Experts of a small language model: 16 experts in each of 11 layers.
Below are experts of layer 5 (counted from 0) of a mixture-of-experts language model. Rows are named router (the router's row for the expert), gate (a neuron's input weights, with its number), up (a neuron's input weights, with its number) and show model dimensions 0-127. Each number is 500 + 25 x the weight over its row's rms, rounded and kept within 0 to 999. Numbers have three digits each.
Before each expert's rows: a language model's description of what the expert responds to. This comes from a sample of Wikipedia text that the model never trained on.

# expert 1
What it handles: Mid-word endings, quantity words. Word-final or mid-word pieces like s, ly, y, er, and words such as half, much, far, first, largest, quite.
router:512474508537507512514473483517502522518453532484518487520516483472518467507524494477478511509487515520500485471484507506543501496466469521502557499485507523477502514503526443499469498520470534534480526516517498511505534494509517468512568457485538496475485479524560503498471458499464536493497514437495549467533479526485486460506514505503517540506503479462495547486513511506547474527486
gate1:508475517487536519524465528551523505486467526517528477520536481514483482448468510510512494488459511493504493469504498517503567477558508506483497484475501490513522516511499510488523479496490475486520568517488488478488493480484519474517514480480496533459511492502523544504559505459463469506520556472506526497516504453531506514484479503527444532473519536516508519456534504471490524511483
up1:502508519512483497506482530513470486525521530475455508485499501492498514524507511471505523464463490470502487470532538470519525495476509474492461445505526505494476562548492517509456474465528449536522462535488496511489516531473501462488460546474521496461519481532480497531468502503506473536481490547520507484466516529471486467526478507510523489476504481514489451547522482486515531500490
gate2:498447489508489511532485497493548506527482548513479433502522537500517520452493494528481488510528515522530475492494510487559509490500439530507497446471507496538485510485491500466498478465493513538458493541480506499484477490529507470482507510518481472528476477489535485470480491440515534459487467534486530463538498495494499520525501511467507540485524501506525471469521488481511485510535
up2:494490484445510490504488543499499515559534504498479529493519513475446499492510505504503540509513461508486499490482493500525524512479508459501501503460535505547506501524489494527500475496463504523514511511500505477483530505536547523452494511508487471492461510490494517510500479501593484549525491495481519537521515489501487477531477500486505569479475496527546501540502531549484520465457
gate3:531471474506530478547488471517509473513490483491499551481518486510486501532463518532517490464487463457507509479478510499457509536484510516539551530518467515509503451459454527493478489551504525536469466524512513509535508506477499525503515454507510506488490500527510529535456482488513505541505463533503533560494522519488490478478486488493510562494502452500478523490541498517491511504506
up3:478486536473478508528509499473505527524495482500532549506447472486504485503451504510495572526487544486540475508517503511470510548490459496492470483476480538495507544504521452502480482524490469493490519485468464518468484462476528498497478511472460484522458523486513476467496496553480470496493481507481501461521492492530463519514538462559516485512496518498495475499501493489475485492454
gate4:534481538496505516454515468507516466495446480522531505477496501516524474427510497489551543504495515499486490459507471497476487497507516493521487514481494505520538489512474496447526492478468497491519490477497515531476525510489483511497509467535466474461521529542461456521516474510491475507511456459475443487464523542504491491492489495542497547460481484509494503462467475517539503510509
up4:481469464476499465470545507525489516506500459440501461528525489454519473486486535496497490522469518515486446554522505533492507485495493522482471474498516519501522496477511476483490496484496509480509522467481475532518519472532498526501538543466499514537505478543481505470504501487473494452508491491505503506477515488504519483523483459499565521507447512507540430516496467495466481492467
gate5:472489489535505507495500505508515439488513493475500487467519511491513479478485464552522520468506521542488461465490518527543491486503519498487482513529519517551498486484452480478506510559451462461531497542494461510508524444487489453521466529485500524494491488530511479483492512494514528465479486453515506459495518498465498463490507491476489499469495501464468497495557485529529536475503
up5:512544503509510504493516508464534515516472485549522483505526520524487482488502545527484486451516458481473507509467468502527475524457532497467497520532507538519509516485494528513505504512500547560454506508511514471485490501503539569479536444516489458516511473507503469509538525516480519461489530485462488513511478518521494468530482536514481540516530481466549505513493507476508506493510
gate6:517503495501511510482462517489462520518514547554478461481491496493514483492553480490492548451508499521515497481520512462524466483481485503473514499534493495496507531514509447435488532470482486541504500527527488522508475543495497459494494509461519493441509497479488468521466525494487507452557472514480545487518461501484512513514533517488542507486528519502497514478465520487460498534488
up6:514486452482491462520506486469472513485512480496529474465478514490537489514493491534519552478471510492481472538466498474499529507506480469503514519525509475533463496478499486468503499455522499508496469584484491490500519499466473452522486522497512474491550475500501506492459477490539513458521523508489489531551504491494543500463492514480523474461476494532488482538446531493456516499520
gate7:510544521473485542492520466482489482512510505494497523518509504464499430447468514502501493474534523496482491495476534484544515525489498547506532503494509497519556484527484499502437543526447537508534499516560536506529496509506467497489516473522466493494511476511503504561506512526463529512535520484548499464518482495539485496550485489502514491515537518494502518525476497516510506515502
up7:497482565474509483486472478511556528486485502523523487536486488535474494496517450485436495482504470498474442477500488527529532462478520518494480502510495493537479485498507505483508491525498519502515508484532515473518466469513470516519502504494457515468478456499478484515476482512504495511459465490562460538458507537452535514514494514514509496491495544541476454522501458509515516491503
gate8:475526483457470460489485497496494511489482535506514462499547507479496553511483511494497475516528485492497518480497494491446475523471507493458484499522536547493521519486488450452489507551472465494549470506501492506457535521503530512533519482472491499476478509505443540504482535528497491535521534496514535518542500459476488485543512503541479540488485487522470500514466477502522536491496
up8:490508542532519454513482498564505524491487506507557487524516512494506507488469550443513503531451480468473471517513524493506534486472448508520480523488491518497515513549501511484477529451550485471531532490505484540467495497465480489506476517539469539525505492456518476534513509499461500487516489514472527481502547479474486502521512522525517545507505502504509521524483495526510542524496
gate9:514472465507514498456495497494496483498459457507478481483545478473510533488523491526485531494506531527517494544551500471523493513483502546483469524465475546508503517479493479508476502518481478467498481520525511497526518500544488493480532500467505476517519532527573527463517521530478518522493457504442528518518537509453494476561536469464519507502518490478518531501510486516511497484477
up9:490488525509529480532476505471505477536475489511472467498527483507541513491490479471553482485511470493505520512474448531499444516493509489490503528504431555485476476482502468486464488496522498484496482474510558488526478472507499512442476494513491537516484496507525479475516493466509509515477510447492469492508494512537517532489530464488494462554508487464523516521473502443530526505514
gate10:485479495468517488488489498523522483514481529500493527509545493503475526481484502537444513506515512532463481499452488503550509488461481530489515551517516547500515490483475443494493489526508567546534546503525516500504486508547470490481497480510494478494509493501481483487448461486537521493516484486455520468517456494509478472522504540514521530519502474477506506533450493484461474491531
up10:513493512474498492527477491507500458521521500458490536474530499495525478510526492459491514550479480494498461518425493481432504508484438512549506526471546499502446510546529525512463494511500516467540501477486535494511498508491510514516543536486506547515504548485463519504511495498470495504510497497467510484503471477516523504462550518499513506498490488463518527504519493454499526522479
gate11:495510471487509484470507494524483484469489480465487506508466443520469470525498506475479546451523519499497485503548481527492506504469520482485478516498480470519479476529532479467492529511540502559541528536470448474513555483476482503531502542464552537475519487490511459507482514480498488501484496479524520490475514511518508479497499556516513536452505484480506514496519502480550479520526
up11:472485535492504493471469538494482481480521526509492505483481542476523495505490525496509560427495491511475483479537500494471485451505508493493485513492514485478529519489462496514456482538523507484523484479431455461461503525519483437476504522492489478493493524528461530522506445490507481512535506478500511522531463471516482504500488441463527552510513491505502517524482513489489487501513
gate12:485473495483493475521518472498499538469494507540531493507500518551466488500493501491501481483455485498487509468490457452486489482513511516493511501491500501522532464488508491477481565543484454501490468526455546484521529494484525506519520532488494466489498452518514456510444495498487531495497531483480525516471440471495478504532485507481500532541546540514505494526528510453494476481548
up12:479485480488495494464502489453489489525531503474476516507490467505535507496502462529520490529514501528510523504523508508479532520453523530494455477494490458529452548535481503536483510490536542498507513534507545472544487454557514514463501500486524492476534474492492519537498491525485504484508502503499533465525535494463497526457458506436509458514446510511501524482472501514504485495504
gate13:553561488515493501462512502495537508514497536520514497536474464499482488502536496566521481495470497455497501450499508507476487516488488541518460532488463500467515508552510460467459488502509534542524531536501525534528530489517524494518533477491490488510487506514513505525468479545543490505538461497486538529522499504473526429480475496510494495531479490499493519488486495488498495505478
up13:533490502484498496465487477485504451512505492544478462478494525488502493511459539518478508472485497530499489525550530517524450503518470475451495494491490546517475511492490476471461493499512516480514555537465554486513494495492512502491476494527499551476519457470516533515471492517475474495517507494501509516456557502527518507541511505531490547445516479505524487511534513486475539542511
gate14:468428484495505486485469530492498467503533474519502500517513504518524486528495517486475567503479482547508489512502500477483494487511473490474531463514528538517529525458487486481466483532521522544462526554459497512490488477534511471485533531505495469513490493553512491469473504488499532474494465470494511489475509489478507480488497507504455488490508470462512447514489476568531537507506
up14:491476499509512562541471526469549489447539535496475516508495468458529534508492484525542535491500527492497489476471476524492506510496473490478482478549565526461481477482489516478528482478480520459550499541484507471521502494538479527519495488503503508496487543513490489508495495472465492491536466506482510507488516476529461545475499473519512504469528507516501493525537492517514499455539
gate15:484452498541460540512512532483520506484493512505486493492514506493501504489503474510536515470501521554493462550460493486503484525493504464505478449509521540456484522454497531500474535514520477505557477504517495476532523469515494554481503502468520522471499504493506525510516515507492514475503558527527469516488498492470476544544524520517542496539487513520463458540485519520491512544500
up15:517533543533499507542479490481486526506527507530486490515504468482505504471455520475496490497493477505491448521448479511457514483470518494492517475482434506474500536472472488497485532525502507505521527523531489481527530495506520533477475535506503501498479454443508524549505493472520517470482535489503482552513450505482476538556500464474529486516508520518517504529491524542531523494482
gate16:469515495524474455546506496527461491516499536508495474511524473466496515478556487513483495518499512487475479489500460527492526506439569508479518485495485501479495470506499514508526491483488474523520525545518513490502525465480481480488488458478473515510507504512486504456510486489539503489539502519493530530494503533526457486485515594489514477492459524526484539544511516517548526508500
up16:564492540522500544506528469512462504448494508536487494536485513491539527555491474489483505509496503484523468462468459489501461517506468455496473530501459512500481523485444497502515507508537472452515518492498494479493544452474540506520523492490489522537522535477489518504450485532488483482508510532508493497516476490478470479478488492490462503486506523492487546546482496481506466520480
gate17:476543493538524504513495522509510535525538475452513493460508491489511506516478443523464488540492519495511483517480517473463466486461512534501499523492524460521482489457515492503490477510507494489480510491478549474498495494507442474521519506457471512487520464477551482492496497498486477483521472481510533520502500549473467536547546511504515481470557499519527497478548522496534526500466
up17:469460519558493543491481502505516482459510478475485509495460533488507555497481509516466463531502491470451497461515511479475448485487508509463535498516482521532504455490502463471526477481481463476463464449498496493478491484505489509522502469542476522509531485509487451551474520492509510508509480508491506493505489492480463526510544460495479517521485510481547516514449534527505510482494
gate18:495467508491499502546487478485529482483480508519513492506498491518487526518499457500471483492531496529471487483526535521538496510490497474567490491452486498537478523530492503527505503529481520531514483480539483499511492481486464529535487484455494496462480503476495547503475518546466526543475483484458494473530529535542484534467456477506525495463494498530524506534518515454470443517472
up18:520502529512518507485504481534497521502480498458502492538493458496495490482548529476494513511501504549507470516471512467493468499509518510430515519464480533512531467511499479496522485477460479544477530497561501524464484511547537476501503467511483527509495513515546523521497485451451503526520473504494516497498504489500450460524496520520480548526565499466507528475516499487499536483506
gate19:526495505513507509535495502473502507495502531480530486512475485521495493503485473538487470512516485520497455472488462473504479474433482487524478529496534492486503505492523466488514502476482502462529482475450465477543511498489477487540557519519524490497448520461488515477496457495494479493514499483486516486528477528566492493549451487537488532467469455488513501441504532492525494494465
up19:483566517494512523478472515540471522488520519470506449469489469484527516515466494538501475506494534487498483491470460510508487540493488492487490512458512476516493459530507478510523485523504474458506485452537481488467520524495501520523569508434510493528517528483453491527473514517487450514501545465498524519478490456517512505466497491458548492474474522492500507494510518493505475491480
gate20:456535506483504493494488509508490505478539559562492469495510472497498544489525478528512466456515529516542491531501543495509501468492514474498539492504480494496517525550474508501458507479501498505526516469490494475533454515514533507509489500516503539521450509562468537495479501497527520478519486497483469517514513504530560524483473516500538531525550479474508467519508460497517468518493
up20:469553511520508487541483495476511490507505461521494495491483491517457458452491483526502485549539513479478518490494512524525461511537496500501458464502506479523486490513487507495518494552484495517437448533495512497530469509463510525512528493527488537507496500517522515492488484494503482491516487503504512485490508515510499478444508550471493533516545549460486525449479433503491459476529
gate21:487506496508486503502504508516502455527450490478485462497528529491540503488492481477496528485507511478507458527448482514523481484501492521492532473481479527519446484455479475450511491559461517450484567500526529460516479514536490468484477486510503544466553496519498512485490506511494485494480486487511509503542462512479463501498538539523500499528501461488491509426501499518506487497503
up21:482511493461477493497475534514485526520545533526512487514493491564491481476508506465476462501526513480465524463531455507486499495502511567491511501463522477459522575508504524469483511502520531484504453504457539465530486459482467507512474524491492517498492516481478519537504502500495501486467445541488509490487519501478521499488535509499518498471462450491542492493519518501465480481485
gate22:528479487507527512504453515516458511503444526508460480486495528505490480533480491540489500451482512496486499464493508480496504525454500482508463487518513491497488484511471438521505506552495468526498531510462465496537554470484498512488486482472512522484462484503438482478493488496431519485522477485486532490497559511493492480543516513470525544490510520514497500515460495455481508514469
up22:490495447469495478503515470472531479515491503501516498477519504505534508451457553499512478481528487508478516509494517496484447516517488497447503502481490545477497496500535506468487516489535467528555491509497526514535498507523485505488497530473507505475472466536489510478496472506449491523465467479512559520479501523515512469513520508507418519558527491491529498473514470513497461467517
gate23:523497483494481447456519523475516495507466524489492535505509481463518516476562515469489507521502517548506487501505498537531489495530480507478504463478531456513473565526506505476483513513506521507469511517516489511502485529514509466493511462499502510493488522517470507505499522484437515490477508477464494465517535476455482471503521420483514508471476452511491532491511533558474486468490
up23:466510521475494522515509531545444527495476482519505488488532495477469497484515558511515516487528480511500536487524497530554508534494469494522518498473503532491473531519534490520508570494495482469511516576493478536486520471480530520499455497511502513506521529463489457493530523488481535542450500503458500500470483494517525472484477514523507529483555518507522514499497538498509475510490
gate24:491468523508533533496523525522473499476514520458481480479477493498486481492483512491525528505451485474505538500496510482500487466471535488525520515498524496514512464471502498468489485522522521521485518468523475469525498500445479521445479500534508500479462528506506473532485522469523524530498499475475510469483496497477461470524505542408480555458526532525544540476500505504467499500498
up24:479497506472481510558480490495507493474504522504554518521488509507491526505485506582483492484468500475514490509488492458474502510505486491481510563505524502509488499465537479492511462447507511482496515503543528458477496541455465546523483480494466495498504503518474476503481547501460496501487478485469499445462473499503490485482524558488542509467483531498500506527485461481461472475482
gate25:484495480504508483534471521469480474518490466482492528529465513481510483553505484524489544561496478535527492489489515505494499455512548478501445526451509486490493483502531500495477478478489502497533493503546525476565500497527487497510487458457524476507543513514509490532564486507478473497490493534551518483493486560470500489517519528491466521486493480484546503482508517461512494515494
up25:469472491492475491514498523460492525516506497508475478481440487540476500532509528546474467519500524525561490501486471523475493479516500509525518523520519481439434460481509516529479505507536510501507505535521531500503497513510497497535478461505470489491510442546487529495532471496471501476478548510499522463498459503507517512536505508503480505532502475504476538501537485439506481491532
gate26:512474503488506487509506460468505545497540490503504459505463481491477516511445541508515491540450486520482464467512569520505456543490484508480500493510550497497498519495530493498484524493490480503514489538504473485511471514549481469475490473533505486487470526534517459487483508521490539490483534520510519479515495483468472482507526490495486539521496530481491491521521563515534476520428
up26:519461510475568483525503479552484506492520543456498500500502496539480498504484469499521433517469476489502501481504496497475508509481545506513491538486470542491542501454516522442514457568509496501484521546487490488504512488489468477502486505471471504487494523492484481480493506512484442523492471482527487497476506515484529498480514506494540509510524515571510460482531530507468498522509
gate27:479516433518515486498476485473493504476526523519469508503527507515497505543490475497484495539506513519530515526516520511520479512511529493518522515538478481503510504517498464509501519536501465517570537473484465491512488478458517506558557481538485525468498476540501475508484484473498546514515536515473503464513536511530512471543507502515521566494496499492521497492519501471464529436494
up27:466490480469459469508528563493496480524472518523457495499507507506507447521499472482459464531519531544496512504540524514493513489555495475499572499501491470474453472517485450471490476494470496497498523507491513487506533477486506515537481521491481517516528474520494468508531483544517499508475459485494502526530507520519483541550489526549494479505480525516488519509503458490482540503514
gate28:456485527526502525507497513548465532475532455489486487494508505475491472483508460476543517489480500524505487483504529487527509503460481545485513477507496501483512515490501492514519499476475468517494514487438477511518515523501479525495495438481516535495486550490526501445465492488469480483531505454509499497541521493486484438450493472527535539526557499511495534453527506473494495493519
up28:498486504477548498481480516503509512512542456453467486507497492505517493477493487472502489493539453425508471510529502485498502509493509572504532495484527455524475537462508531513482502493490474479436564473471505500495540511520526466518500493495502437503504514508521485483531497472512501472512511481497487514485478506529509475491528498504504525513499543451526491541529484464485542503519
gate29:518461521497500517499513519492458484474518459495500525508528488482478477509488475487501523570490517478543461510509485507534513509510500443522484522480445478487520503468455463520469535522504535487456480528563494504473508490469480521522524465469513497507493509493521513545487436500485509528498512512508475531535456513498510500489498535472503489495475536456487498481508459454511502533510
up29:523477480499476450485519496502516520487491455508521458485509501535443488474534466476521492478522492503474522514544516545510502480512475499502527495528499529498513454520525498475545475500498487486480429466491514470470473491496492465560505500473529508490505519513463522475530523519498494490506512522477515502559496514495491505437538487518520539485512474531526498551475487479537498478473
gate30:478500475525531538526475506517473512549467526514479525481510480495485443502458492504501491460518505467456540493498496488557470530500489561511465522519503489510510560472491500506471510502526502499485539494481520509486497529526498476511525485442523473527496505551535513510478514436458489499459495446541527500519486498526489481495531500518515507492466519509515491501484486468522486469496
up30:501488489510494526493496504485503519547464516522469489543491479472488466506502478477475490511492534523495502498453504489481508540486554518493482517486500510497505474475524517489513592504533508488492498475525524477489511505527507485529519464501555467501507462486530482512467517480466500492501480511517481568548492526541508497470467494519542459467547547548474488485465507469506503498504
gate31:448460506501483532515471480503500510481495487470510480488500471449494506535493490501460524482507519448522475523523435525485471484469514513488491481518465487523492481454456480483473496526505529554478512524548525500478456512503527531456498511479516534507487537486496446480473505459480503533496513485518515495534522477496517477485521528511527495505502546464489505519497538509529442492490
up31:508489473483475570477511500524518525513464448505499528493477480460516522510509475491528496490512486497478522447486509482523481469486479465507514505462514546499502492438434482518495503492515519519515561532525500546477490499502516491459487505510487507485498518517530516509493495477526520523474468474481516480486514486512540458518515477541488500429562520482487455520483496506510510492505
gate32:495506510528458469469490517514525528526471523447448501518497510516534533495521477480514495516481587521517477499554494479495510494441449502486463519490491491496546476516490479490474522489521510520467483508518496485488517436473533515492486536478499495455505468439540514471495502475469546470500492492517507486501485515458492495504507501455518525493513496523492488480491500502489459492482
up32:486518486454482478510492462487511515508492515536526521508512535501499513490507508448510541491541479523500493537465469526521494534477467502523477454502478479438455502516515462519515481518474466517459552502487444500491509539470447505534515478504507498521507468518543506539508539500551519531488498507484489506512508506508530520505486509496480509494511552517515444497478527537466508515522
gate33:514547517495508502471478474453493487490526540522478511511507482497489469513483482505493523518482483491498510487466543479478489498520505491513478519515483475547509506513540521516504489551525525479506469480468552478491481520480528544493486499487487530482546477429522505502484454456479506474459588509508495525491474490502509543520509529503466482518518469512480511479501515510510476565520
up33:513493501531543553506494508464526490487493504537492513511491457496526512520450525483478498496470558483493480500481486508501533481508495528506561524497511489497505540574546495500517503518463501474522516536492505528480534508527495548500519508514489486494515507414492460536514496495488496496489526540503495519479492481471507495502495502501492548513505507498525533484471542511555561500511
gate34:529513484507463493468508478490522492509475480491554471548490485523482445473515473524486530488497519454506452488480460495549460514501474494473516531508498460479556528495500493521527501501517536557518460515483497510477475488518516481491495451483491495466511494524532502574492470494489488499516475516508515498539505477490525545523469531506515500516476492448507533482496469531512521504487
up34:521482520514508528543481499522508511520513454494556493482490501517482494508533473523579478486482540523529501485515515491519456518527519509485493483495542488476527472431508470515502493552529513503434486477497458523502513471513456494496486501535522473512478495480527496518505535518494502512461519499512524513530527462540491477509478449474498519551472492490507500507514529501521544511507
gate35:488483520522507515489469494511489496420469540483494485519491496520490566476478506517465502558503494490522471523488511493547528470500477489521509508473509525517474468490488479518493499501502450477473509480504516531467498507514473477488501487452455510504505481510518461503561550531484513518505493464490510466475489479527475495517496473470523499480521520489481555570464474511497506474467
up35:486490496527516500528502563457495509498469502496573495520485495516475474478488460475530510485503469512498481460546520490538536458488502515553478510521452520499478491500498472514499548510494491523510482465536522511496503495529458458495485489522460441517469452463493500533522485477494505522495507505522518487478494476494527479495506500452497437486517470482502531526494485483522472530499
gate36:512573472500495514477501493493514486441471505502499477526455471463530499512476523532516502470502489489500496549504516456510495506464492507506453501532511543520484507475477511508526498513467500531478486491500494488503505449511537492502491444483491480477474478482490472483437492499502534479483494464497536522457447516514483489520536525548552497468509499483478510492485493525509488563478
up36:509551497495549538507521500470514468496496518508471484519491525509525509469500540495533468466559473446505509528522544482491473457590488499509493489538526515520482520509458518518514491524476511522498523527465480501502555487511517505506479448500499545511466480502482485519481464474512560484501524492489483521480489485491494498502507492489562518496489478475481501489491466487504510533513
gate37:513446506482466466525502477519482503509489458485491499492509483538526506497489466530466494483483506448474540503540504497481486525486492490493494493532493524503517483493549491508469542517510543523484446550470507485456502504481498460557543484508492481449463520521476512538473518490463531490537500489517517528523529474499533532489479518526456496530499495486502476464513523521515506489446
up37:553520513481494535495510518506469497497466459544457521483469490486501473527486457491484474517523565517513471493484499485518500480521490492528525500533507496513460505519510508484473532495492485502502541532507511494523530481499534495447506527529504502475495495454477522515491479531525530527512463480504478488486487436477531460497542479488498489556567512440514500473512516508515522528486
gate38:484539497548483480482492502539522500514438508552515493520518514504510514482536468478524489519504526497521507462417505522509493496452488526481537525500531469475448519477467496475509503502481469501514517527492517490481494514454540507496501506450497490504553485538493515487451472459504506510537493505529492500510507506485540477534530488500496508464468501484529450472486521539517516493493
up38:498469495490524509530518444509504462460528484502546489490483472504541499484504486496516471487478522528489529485537502477471540521561493524479503494497473527474541467526499496493507494479491502522540501527518506526484533454507478455449477465500500464491511539507501475504488512525521502467484473459528441529491507501492521561481468535534530527478522484509529491510498514465496479477535
gate39:491499518530477517503475501514516538485527495499513461501531490570494496483500501474494505525503457476501477472456528470487510467444493493542506523474533564518509536491516464480484485502508482542511482501522535445480531496511494489447533512453501527523510490521518486459484516530495475508524524446550496497533477515473512526496487497493531519500522467484499530448489498509522485507532
up39:495507509473521490479499468518511485507499525454495480517493489501493518501513492516473440490529522483505530522479467501480510474509443492465495545503506483509549487513484542517536506479516533524503465517474501543496498487490515512543502514497479556435529531506497549524502524495532509527493559491480483516507463540477477473510444494517441522506502454519504477495508552500522490479517
gate40:480481480538469466494509510506522496486482546497433488497522497490505481499515506556521461512516475519500502452483483485511507479545484493478479487498473520468481439478505481513499529567554511496471543516495489504468495490488502485492524509516511538466504460539496536517496482516481516553526460497528514518521522524457493459522517503546545492465475506515510517466487524493495464483511
up40:540527519505525522487497545514480513510547474465520532462499501501529504548461488543503479500531500540476497514458493501480441517504492478550517534490516515497489551481514505537473476487450511483512546540485530509497501488471478534513482499492534462550464482459454516451479524481499477494508514490512471535466518490475500511503534479511511481491494495488529511499484554523503499510498
gate41:527485495501515465486493486507480511503489468495477481541481487495553545499471477472470491567474475486503483547509515508502509494469525486485534503479481494451503537518500488477487506476475467486494558467457459540480509518483522478499496507535492473526537523523526504490517511470517510503527497471539517424504499540509523476514475487529534533564512486532511496489517490532496505531519
up41:465489450526491488502465497515469469525489502510496432521476490461538493483552464492502475549531509474493486499496462486508488508475545520528474525502436477447513497480529534492454533487448458503474489468503500498502491507478503490469499509505501475503485482507520505533471510517508512513475481516525518498508488504527508524513489471442481486551470500526554537506511519533491484499479
gate42:498514500487523508505506476508474473451503549495536461533536517507502466487431491505460525525477484486487495479457478467497508480464528520455486488516478472508495503493539530492462458451495538456501520518480499517537500477500489485530514495524499473505502504502492526471493505527483524547491477478438491541490465527499511491458455483541483520481499456468545510478526487503510490486505
up42:516509497492535484484532469499509519520489515502554501513490539479480485474485509493503534535481481530525469536533507502482494518484499468476532509457461466486476526524497463487504449488512528530516485519505495494465520465449471545493510446550509506507496508557502493507513503473491469492524495476487487504559511438540516496513500487503523516466469470507508541451540471500531517511485
gate43:515492517454534514490454459473457502486488468469517471484477485533527511481485473500543482514509475504524521449511512530456493524511472507513492525505475555509452476513505482476491495479523498465503481491486451517488528493487521499514519458483508498516511489481525472580470482515523501521493491492511553454495503484479539495544497527460455465509478494524500502493468518553510508509496
up43:478527512477542499463493526507498512486507546550484505491502541496473518490460510531507438537483520495490451465543478461499524471485486532485513522511460489505516497502500492477491498532475483471483513481500479528523488512487464500516525508516486482524448503510495457488538504491498507514518558495573525499470486475505463524492454491519522489503497527467501450481515546499459502542511
gate44:464533530554536474519488481495471503520487490516509489536508541518521502496508468486499433538493510505452524481494490517487469495488513513518499467469494521461480505451463477495516492532490499510491512473514478485555549535524520479510527464503508514490483496459485486479523477520461492460482450450521532548508479497477491542486509527458503531504505540499527491484509523544478505505516
up44:480468507516481484540496513490516496535502495505488520508467484513481504513508490418521478448479484509422530516506505534482499471449542473521510521502500504503540480504531483428488511489514502491506508469505477517512515508498479457484545484489478466497478532495505509527541467499489483533531492475518478565523489518514547517517496495470514545495509490452523509482519521519475500522518
gate45:491505530518449496456511468510502503521497523508495487473501502496488540452485542519465525532483489536474488498497529457497437506492514530526509480485523499498510513490512511482473515546513473480515448481447515516504499445502532487484495495456519496504485534538518486465518502488494520539481497526489502517475496529510537502452509514467450525504488549518437507547505524528503522531486
up45:522507497539479461479495521504516496526546535465507512523486467508509543503485551467489558502503468526498489472498484486500521475531514502523520488507498506500499499539508454465515470509494468481517501493488495513515492465493516463467501514490489512490481492497500460466511466506481496551483504517520519514490474477518531467488499515498481525547550566521448489497506495545575557533510
gate46:483443488529498466469448500518520515470511573489520487472487498519506466520504510471505463529503497512448467477496549483499473501502452491506531529472450482483515525478486478480497484548452499509477504466487520510533550491507499536510497472486537498486513494501510546506505520474464541540494536506507520515484526492523518498552485516498517520494518544470496507490488530538525497478515
up46:463492463495509466466496481546488536549493530522535490480489497529513506482509498537541462512483489492448518513526538493472450560502495488519500509487496452500510480488483523501515474507477493529468480497496490510507491478506495524544533462452504454484495491513486539499519502486485526577508481514470496465523493475521545470528480537513508548493535492493525519502527474530498488479501
gate47:491529514536514501556551500508475482531486491458520449462526497545469483526498513529482525483500523493500521521506468514485517461479516517501474496521556455485527458527516496477484511479500463512488507504482527537487516488496515468501517519502470455448484495488518515536516499469477476535528521476450539470467491506485473509523491527506464506481493453508475541512518509496508469547471
up47:499497537493526552498513516503410525516495479506503458517510472510588505525526506535499496524481457505486470514512471497486501470520551507503516501506450484508495524505494475481490499532487468478470507500512517515512539480492508509492499513499510487525491527464441506532474533464465474532518501503527539478477500507513490537524472470509516507484541516510495486548503484489536484553502
gate48:538515507495503467510488504538518536488444475481489525503492527506523570497489524481502481513486502501490484463502481541476511540449488497503484491476501501521483496551497529470506489489480506517501470505516537534495488551503490500532500467510489532505492505523503485467436507500471562500474522504482503510563461506477484443560486520559532505501490536507509522500489478495530522480500
up48:535495494517560470459503519503479511519542495465492544504477499528477469538514495514485501500494437473542503528511515459472568469532517482500481502502530507482472523524449467522481504506507532482491519465495485514511498525465545468489509515482496471437507522486515550482495507503467509487476489516440505493521507459515523503519500487497488510523522514513479533539530550495496499510495
gate49:485477523504519454490503489498496542516489479468506522490509531517497499534507485503492545530519502566492451466518505524479498487493503500507491540477514475466500490554531520470467438502497505498483524541498481489523472481506490511498482461484502514479459532428485504526526475496502425502498498500435497493529478437520497488526504511522526543496523483526538483485493500490486491496502
up49:494515532483489464493500482497526515466489477515497479536490464518513518502520498493483482523528500558542485499516502472497502514514514464485493506519558517521510514560505494480451519519496487521531500502478481512533556511457536515481562519477511495497493525532485480528500492451499496493497503448500478489469467466513585532457518515513530496522525495510465522502512463481523464510513
gate50:515505465471475499502487541500488530458559496507526483512521532494523488503494508511546509505490499522522512457503533464479537507531469489483547491451497464486498493505513515495555480453512496518483499546501508467460498538494497487500493485515485497504560482520541519512460447471500486524540471507483527528551524500508470517521493536511529517537521503511480493503501522499520447448489
up50:497484495442529528523457504494501505450518571528518521526460485514532496484535476545501518503472523474458476512473507481480500498496479477497455476523504481429517488476484515487525521522509470527473500531478502468491508478513487501499542487490453482511502500518518483542459512496495461478502500507514469481517490526461486481500478545506493485538512458508485505454540462523475505498536
gate51:486504528488500496503498525488519546487520485567512500499512536524536520460531518492482469488481520523488507485539483503480516483471520486499461507480512508493485494516501497491475536513454540466522471504543500434432535536512493522500547511476541509545481474494520514491468474486514518496528494489484549482479558541482463535511515484517478511486481496498491513482488511457507451490524
up51:456522535514525493494520517491475521449542495500531506497488554490487481499493494490489469516488476455499552542499498514498459509529544467442445509458467478534535516502476491480505514493506507458501484546473505500524505487505476478476457522507507497510525483518470516507492484490507523486532531498479476487480499481485469508516505481482457463517468495490479535478507460467542454504554
gate52:486545466525495479550482529498501472481445509494544495497488461466529433443488515482486472492480481489454481486494502502532477495514479482521485519473505486491535499499515496526486531541487499501536527472516505499514525506512521501477471488514531532483481510516500519491481484479492475505492520503546511507509513541551550498482529479498535538484529506461552499469551494478546474476470
up52:522483478490531489476473502451462515525487540477514539438506476518492482518481528503506528490548498520501530490492507499496494497510528496530514511476535537470537520522466509514530456523490534508529444513485486488506431487497535524484498489478516467540545520487492484490543476481515524523494499490490523499559496462458489483551522503494537513522493513463486479521509494454513503499528
gate53:494518484521499459524470512494532489505475486538476500443489535490497524429506493470433477477467483510523503526482498481538492527503473505518545505493509475490539509491491501483467496502526494476455513481504535487524455481546488504500536489481466516521513515495540489472503500494496517515506526541528495484501473529519525485556554512512526475558492520515475490471533519516505549527495
up53:497511556528485558514506485521490485508502474514528473475493499525493466517522496498524483489533494476448540516522569530452518506506516502519469485522504532440502502479527454464539524470498490495472501495489516514480506489485511516483474535508519492496510526480542508506517476481587478479513515494500454488474496538489513538498527508479489521529478477484549537489466487511495497492528
gate54:528478482467547465470478496477475484513515556492514513488494477462503493498511496497514504492527502485507479461524530495533495503485495496507520578502568561517524499512484464477459460508486531500471486518488517494492490502502501514499485449503521438521487526550459439518486467507479497512531486492514477563478482542510498512504493501509510507476468510480469503476501483521506505547498
up54:472478470481528473457487469463503510505531529532496524476520421547527553510474529494477522559495515477510530480497538485538480527522476492504501491511505521476517511505455453502502481473518498478533469523547536500501468515512506549491455476521510518518461492522502510509499514525473475488467507469538484506519484455459494503508539509497490496457520511478482497494466501515507509498510